From a checkpoint of a small mixture-of-experts model trained on Wikipedia.
Size: 13 layers, width 448, vocabulary 32000.
Below are experts of layer 8 (counted from 0) of a mixture-of-experts language model. Rows are named down (a neuron's output weights, with its number) and show model dimensions 112-223. Each number is 128 + 32 x the weight over its row's rms, rounded and kept within 0 to 255.
Before each expert's rows: "comes before" lists some tokens at least twice as common just after its tokens as in all text. This comes from a sample of Wikipedia text that the model never trained on. Tokens count by the router's weight.

# expert 0
comes before: " |", "s", "|", ";", ")", "/"
down0 [121 169 111 157 136 128 112  62 138 175 146 116 155 138 155 123 145 133 128 115 100 138 109 142 157  91 159 111  88 114 148 112 167 161 111 150 128 163 126 188 144  96 107 123 157 113 103 123 164 119 141  85 140 141 178 109  75 129  73 132 112 138 168 138 135 156 157 142 175 138  69 129  45 116  90 126 113 107 129 136 114 255  95 144 152  73 105  99  92 111 111  91  96 171 140  70  96 143  47 151 100 124 129 158  84  92 169  94 139 101 114 115]

# expert 19
comes before: " |", "\n", "|", " 0", " ", " 1"
down0 [130  84 178 110 132 143  87  87 127 119 141 146 122 147 132 115  59 106  96 160 173 132 125 102 106  69 150 140 204 184 159  79 114 103 106 142 168 109 113 118 167 153  97 116  76 174 105 169 116  92 178 111 116 185  94 146 143 141 136  97 162 126 162  67 205 129 127 140  90 145 185 118 100 160  59 185 118 150  87  99 140 145 146  97 112 213  91 154 141 149 101  91 131 150 122 101 134 143 100  94  84 147 105 151 199 113  93 135 125 106 141 169]

# expert 8
comes before: " to", " by", " the", " that", " in", " as"
down0 [ 84 162 110 134 109  99 141 177 144 103 133 136 118 185  90 147 113 148 109 181 145  68 137  98  95 114 131 112  97 110 177 150 137 159 135  98 136 127 120 151  87  63 188 152 169 143 115 148 139 171 128 162 101 119 103 152 111 105 123  76 136 121 113 140 143 163 108 167  99 192 144 191 161 118 127  98 111 111 130  62 183 180 132 114 117  70 162 140 128 103 182 112 100 155  75 123 167  71  81 101 107  92 121 103 169 108 164  74 133 107 141 163]

# expert 15
comes before: "\n", "==", "===", "The", "In", " =="
down0 [143 163 146 134 120 171 100  86 118 157 165 164 115 170 130 110 142 150 128 129 138 167 171 113 134 155 160  90  60 105 103 189 168 162  85 154 117 134 150 107 142 105  99  88 112  97 101 104 126 108  60 176 127 194 106 147 117 131 105 107 116 121  84 125 135 138 141 156 105 161  71 169  99 102 128   0 176  73 120 136 160 151 145 184 155 109 121 120 142 139 121  88 183 132  62  72 134 129 134 113 164 114 151 158 135 141 132 114  89 183  87 128]

# expert 29
comes before: " |", "|", " a", " he", " well", " is"
down0 [125 141 183  75 108  94 157 157 108  99 175 109 174 119 119 122 179 156 164 141 128 150 142 144 119  69 116  98 159 108 106 157 128 155 113 127 161 123 167  97  45 161  83 184 165 106 126 133  81 183  73 143 117 110 163 143  73 119 164 106 114 129 125 105 140 102  91 108 164 119 137 167 187 130  98 119 186 193 148 149 131 203 103 176 140 183 122 124 116 129 124 150 182 107 182 119 109 109 132  56 105 114  62  85 140 116 109 159 100 162  89 100]

# expert 27
comes before: ":", " |", "-", "=", "---|---|---|---|", " by"
down0 [163 150 116 163 118 148 147 106  49  84 156 132 131 113 109  98 109 132 115  92 101 118 103 112 116 109 143 128 146 148 119  91 124  86 141  96 159 133 113  81 134 197 157 107  67 161 111 169 173 169  69 163 129 143 186 150 141 122 120 123 145 143 112 193 143 171 205 144 166 147 135 174 152  88  97 166 162 101  90 116  98 146  92 149  98 132 138  97 143 136 154 113 174 186  74  71  91 127 166 133 192 114 134  82 108 108 107 141 157 146 119 176]